From a checkpoint of a small mixture-of-experts model trained on Wikipedia: 432M tokens.
Below are experts of layer 5 (counted from 0) of a mixture-of-experts language model. Rows are named router (the router's row for the expert), up (a neuron's input weights, with its number), down (a neuron's output weights, with its number) and show model dimensions 128-255. Each number is 500 + 50 x the weight over its row's rms, rounded and kept within 0 to 999. Numbers have three digits each.
After each expert's rows: "gets" lists some tokens that make up at least twice as much of what it gets as of all text; "raises" lists some tokens whose logits its average output raises strongly, later layers aside. This comes from a sample of Wikipedia text that the model never trained on. Tokens count by the router's weight.

# expert 46
router:535519529477581537467441516529509474521545507508515549497415463448490415565446475493479533522527438463532546491557556610492592499544470471416506427442521554565548607430457502477491473544464440504494503479563498483516551535520471496502450590506662475515506573528462561506452538541474527424526514489505418524404532464506489425442463443567549480567476538391493500556470498525455492543509
up0:494510446593506569546590521522463421468515435566559446544557440554432426546434446514543585475463578527338476505395530458481435567468517552472479604562471466415497501471557534455458460572503484455541463493449538404524395507500472427505475462437479511587374509439573491547450555508453529503489548452456490509519516490517393518556493545523475442505465476525478496418447488450519506444508
down0:455430475452520492536461419437568591574576538490518526465517504562600581504402502429497433503473509527495501442404506503481546446438530457465472608536395447523473491467547515554520499515442597473617556539475423531495515587419612527464482507527489503502517490537494543493428392603467534430508464539511417552455393534570529541481524485525494475678496569499464516505504539461444502485486
up1:513558439511502476494497422500524561492470523536465432500520487568475562529553511423504597518546493531444514532425463497524474466596480493449425580597430507437449597449488543485513546574499462518515428500425471529518388552598509453550546522473467511531356487455674458518508551549476496577533489439484534483500450505552471539534435543369533531543551447454595460474530498518606459460500
down1:574496458511567485490444454485522487503600511506531457474535551531499512549511420442566548539495434471486472491526487488513587479523500503497436519549471464503545533466520544534493524517475528496550545429511370451436508582477540535497496517516523502522517546491417555521571485492546411435448512501457432649474504531469517417583586468451532495530526453457566488464525472480498500559602
up2:496456506567506516531483464495497539551557467532447474545572440520567497452551423486559372479449517558552552428510531437562514532519511589524538477545491439460433546515476452473475444517492562561405503561519509506567424523525449462541494590473489503505524475484500470484530466495553510443577538399477526472459436533394385468496561556500424575479440557545524456503479606577522423510497
down2:522482404467523410494580500465557604492490484495566498528499532488534480543564439453469439519466508563475449473543539438558489517536512442542429475465560496609486557493508523390484542565433575544481536530502446528505488464539487594492481546478531528480494595605477564475537532514493593564482454525457463480494529452561503515537560541568508502444485444560502513546498429578452479487545
gets: "m", "ar", "im", "um", "av", "am"
raises: ",", "-", " (", " and", "et", "ane"

# expert 3
router:502537568525512488672566509555474437502586531442466492509475519480492507452519527481600492491453476530512559531527522542441432548533510400527430445552474488476534606421427511611546471499487510424464523382625412560530497555566474529551486430550516503517458473472546526568531470543464541410560457523562490543496481575419521467504440449531418549536544505420429470413518576446415472513570
up0:522530612489434614506540363427478541533497531490473519437500491476490477510486503539415569502471558519482553517500463464463419482481530513566532611502466463506460418470511583533521470494509553550483549475527567549578552548550539527532540490573508425546569442549466467566540470551476454485459514498544537522539478496509574430539473534510442437449416593471451471524510577547482605522466
down0:578559533500459564566432402488596469566554517461465471624506506507391461536518421398587526445454593438501493589532476433484498536485460454503505462392451441528538521540470581464526466503466440460529547439404479458421437515523529510497509560554613524532535513587477492534552438423512509377499492450503440530477557497471481509529498474505567479428393504475541517491423460508492453434429
up1:435562463570462510528478563487494608483523468520436489568438525487500514496489564524526455516564517475529527457552441457564455398564504470441433587472454562561447482485493430572564487514519480575515486533484492488514463432573472472375422480466585474571450526548557499532515433485586504492498430639434510529476489488523410468544453532565477548335501446486428482549504499554490522547418
down1:509564462450596470510569463458500470465452602526460532500520566473447628467479504502499461553486424439491484571428501498527457484559551487568517538531524456485436482511510548471540558425557435546462486468459569552489528427426553539531457534528529360508591507422464461458486557548494581541486527513466524523487533521473426503577485430530527507465443462455478455597457440494516449530492
up2:498416477509504508495507467512559513379503528504593383512496443505472561529618461523423529522525476496452621386458467525535486537415447504428507480466401570397436500466508615527454459446557472546500459529522492458530458466492546458570423442544491465507530507510558599435465462532488528477505541492521481497411566492511475471452516573579462543476597565536415479536561454594482570437413
down2:426487448521492527459502582434555510480544516489499492537414535477480556528414434492535490521421512429564517476536567465570551464474506537526553547575531488373482454587478521466486511436533495476530509511530531461433490464434601473478527465611489396399542482581483484467474518618563468365425379508573423428583538439461423564509465474501485580540481478466435463459568561508487454478469
gets: "h", "n", "b", "i", " R", "f"
raises: "-", " ", "ia", "m", "ie", "r"

# expert 30
router:570499469541539515479459477550585530494490587590462500508533463452539464385653599454556582535480545416443471424491413562498497551495487494458577500524472541533502572516482504455470506542482557474599492518455444457451563523427510521408538546520519576484536473473462516552497440501510497409445549488532568521533545497547452498411587625525326505551518468517498425522520570437530550464488
up0:567496503406494457527563541465554535537521464443539521505515564419429548599480437491505430453386545480530541566582444444499568466502453512563504532465490462510493527470516543460572498501380459514508508608506491549552514535534508384465389554503542518452533578563563602475443538427501497488429510484471516586504451548505516394597527494509542419495466329503557541555500524453542489492494
down0:512485475473576527522493450488484457487592526454527503526571558459437469575480397574495461582538499475462490552493465500488535496493453477539532525424459454537468514494514586573489501572528580566385426456493521483433471526442423443532575550431568472454515512522380573466532462526479503553465427508408496491579539501476482521554469457563574501482464537521505539474492493461571493570514
up1:402512487519487421525571548504416495534542455484540356532479546595509505491440492536485505627486556507457530479430460498425393507544490536577527617461395469584551535472540459580555435547533506487392462539582475414483489506515489489512474500531537475582441444519513376464559450464474398427494538496471393509549500502503456540576454517535464460388521452462500605377516529497548540483495
down1:497516482533602481499472534501440519509481437418549452514578561456449637460525461544490547461549456520438531559429539468484470569570483511538458497479443479489564508512489542494436551448496497583365579553464492472440437511506599497499533546547458501546479465500488465483553486488496423523457575499551441552445538462546530554591494564530548528541473428577548545472506461428570525550458
up2:570442540489459403528569463509538544481461483489452398474442536507528488566501483434552488584532506571532580502535503563460520501518436440462450594418508488461438441365504475497501495442532420506607547466419446547429492484491366523506436439488485615461532502444469493469505515534469566594474435417562557518376499442544500355499502488497486467484447533532445439538514517547543435503416
down2:576568519572477510433511521481472415512450616463475446478576482596496557522440537397588491442550425522469538483551438486475458470465469595505505519515564536567571561483539500482469437560474483531537548491528523398489438502527530563473448495588401501499494454512470555468480490500542499409492501463557533453574408515469420399518519555500500527562545546482427433498468517503457375503475
gets: "0", "1", "9", " |", "2", "8"
raises: "1", "2", "3", " (", "4", "5"

# expert 38
router:455431540458557496526505542506448546481553474528548451568482451452548484452521421398448462420576498518486491552506466623417568620460594553465406509484500530494524560598462496463567580553525563426560451537442479373595498497388469476456477556490410574482423481521503519509496564478555586530494487482493622518509482530514516535524458425503439445524479491434483492430470518508504507507500
up0:472509583481478606467504468488391495517403474530519556428429530469523549401488524499539460399503426488436501491577563553555462494400454534526550463476508461568476550549518524517487528506559444491528497530498461553536561474444567596440442420383493436546536497516506528579449464610460579467487425479448499570440434430458622412519487489422649461480534486456436492513490522515525472372502
down0:415493479512450391527532557498419574532616468485600551495523455460575525577599529565494475512505538505464461559543580560481432533522586518476506483505472417403484547440563548550564507495551472445482492483418493544550376553466484443559499503466497486543438487453425564497428525534526434524471490547416554429475480509521412462579479523412442486576433526531544545474559538612491484593485
up1:584512462435517468521465416447476511450487475477478470540448536547498495596498518526487549585454505545505474462531488544495509538546478543538426535544458523547495497476501528605521471548541510442500432496487522473521535566439431445498515513487531428448407533535614369459523525403427502532494563584589499484531580482536484493406482386531501411523511573533474549492449409583491502516466
down1:558471579579451514410402566596533581521537445451487467478569537514439639476485466508537561459545585467454456434533503446535554494493498526485552571515517498402584501536538488491463573539619514484480574512447499465529511475575629522511501530627385512558591454522582536412421461421438474602577466519576544553441448563484500558346463484472504525627471532459491510542586511441560506478390
up2:453521613477455497533436520404503516510511452495556481577468495465543546500574521517541493496392506516577472507597513497491546508542470450555420548521494475502507508466502542571469478512519479487435479475456389415568399451485476359492497523507476427472501554578533564460481500513530569465588506568531492533528546467473448454454475551439502480503476492458460403515495569553424550503472
down2:436493406610462488447609408513524405421491485523469511517439457530510605559532541471489607572567427492560521526545549468433465497577560564508579542461506463501505463490462610510437486451453433476466402505530538534574528554491458518461515604470451566486474525535540574549530519415536476464409556481465478472454521498481458491460475423547492516540459525440502470536473475506478442457609
gets: "u", " |", "a", "i", "z", "o"
raises: ",", "-", "an", " (", " and"

# expert 17
router:543517578517505431498515500513403482553421446485508568418552535390482486511494518493532535513456490494597485496563526533487435522477425430539425460543474496390483517505530515518400527585566505543518525456558525541541548421409490614438546493505454490531513483566542400499561501530467562508474516416620479467453539580458543544441559522475602435495556541470493422439537595505446576472433
up0:465511390466541506489556549441492591523505473518526501469479443527409482529482535531453536529518531535475489439440503461572514480531421540458469554433506485513484528520458518522511457436537538442456475521468474503494542520460473465493558485508496497460488534580435574423447463541486568540472434443368470408500473421512391511468465566497509495581548569515541478561539509542500503482524
down0:503452454435585564554565534475546542494426428483506525586517467481471375521425495537480501514514510485449512626449427513492498420469481588516593483549557522569525472579496456419529521486425509490557567491570396516468473507508548429536473588517523494485530624490465537497600560477469527504384455433491475568491518503607548638473511477520453513464491451504490489494556585523589461445563
up1:568463412587586448487513500516511615554441474487464523525414429482512427441523614530474486392529519429569474437558523504449494456536551559493548550419506435601510563429525403504528542494489528477450513587499504418474625444607507507449513498412595398528517539567459564529542400399528431559563494468480516501541545422564407476462563536507465470544405439517470570527463520588484508564480
down1:558529525570442497492511555481468435497447499467525448574402528396593446486418462545567524556500489529510487498586538606458507511532488548528470524509608488425450496434430472465481491534448495518470570425484538508547476421497503463502460480426544505633468564595486446488520439517479438517477475468459654389462501502579546605478542435502496505452478488512548556521487575474532502508478
up2:544508499438473542452504539520435447351556553563492549551518526457520471451520553439429437541466602498533452438449462514475490529453474527496473505581460438489501469541625439491461527495469448462548561473416424550471534482513486409471490575564529425436505590495388639537565522436501443416500535469455574480488512497526580530501496467500518542528463481450490460521463476516541494543473
down2:467439508512555633434510575446464395552520488538523549567481517522471427532528408451472469483431564488569470542467511442505514597435536474521512511528513451444557445504517575524549622548492589547472503540402532547552420462558523457503524465389588457519474540489530557529572475526507398522429507449446590478500527541533520555492539499567508535477506485474435485510535539579471478550527
gets: " his", " a", " their", " its", " her", " l"
raises: ",", " |", "-", "il", " "

# expert 2
router:507496631501404469490507444488441430476620503534490455509499472452481422528447635524544443427487489481522530561526594487444463542557549513545495590466513562505495481538566569534436521482447461466522579511569459562524474516447468481484508440456545472460427451438509514446505486426531472534506494477510475486447451457564553498410588474467525453495438566588508456538553488559402506510436
up5:553485474487453413450454449459445469490472446508372519572559492571536448459484438472460477558538523464520460417512556392601476431548550556552514523392507497372479515451422537542463585609557584473497509456373505560460562483493449420475445553466504435518434494503621445633516519436492481530511465545519488428531468458547494491505421550397401476491475459457412526486454419533486561605475
down5:429485466576532461429470553513483513519531496408528409492604534446443452467471428487448558492569516514528424560558412501503515499518493510425515537548470567462453500489477484567554524536465425503430444516588575427557476501525496548598515540528501490559496634465491560556506509549544434511520497534500532600466488441428528488532585429568557463412474484502462421490469545488450470465558
up6:561551432493565624432444459414500482473523527460479516411473451574443513500511555449385526457462528530499483545480541531505547638503563532493435557512455476575530530530505466593478454487445522477422543594395523430515560493525538489530512494492538450543522479556466490543453460378457437489515450477507542464581443507445400490466425443532560514576527473592471428529466500542518415480567
down6:586534450372541487541438428475540507530457517534560453490511450564547445446474455500383585493529458491443490568460468479548486552497505603474402483639509487460551420369633570489458520467548488510385553506481520472462542459493496560475523525524513497589520489577527453452582410457434524491535451552520527504530440512516526496496483396485559437571518536525509457497437433510477512553482
up7:487454528427533474532476523517522496506506451577551522510501525496468527491496556597498464535578484608490435524495527481421477572512603501520522593460517474564579613488492504548514486578512516422452502426525500540523455560498561528501517500572370512539407451471378463490514418502449486485461568509472421541493501564463502536445517466417463474471414484513554560398475627482507478507490
down7:520450556528451435466523569436526565482650433505484469443482526382464540592417523551551494598446572489577459528461556441556540514453529433486555565511597505593540516499571518444444504529475504467481458507511551454465451475522439467515569451512498521484464492509410477564520515493508523462522493508460562520520475407521446499426460480482514422482557565456482531532541515494530521451457
gets: " m", " The", "The", "-", " M", " p"
raises: ",", ".", " (", " and", " ", "-"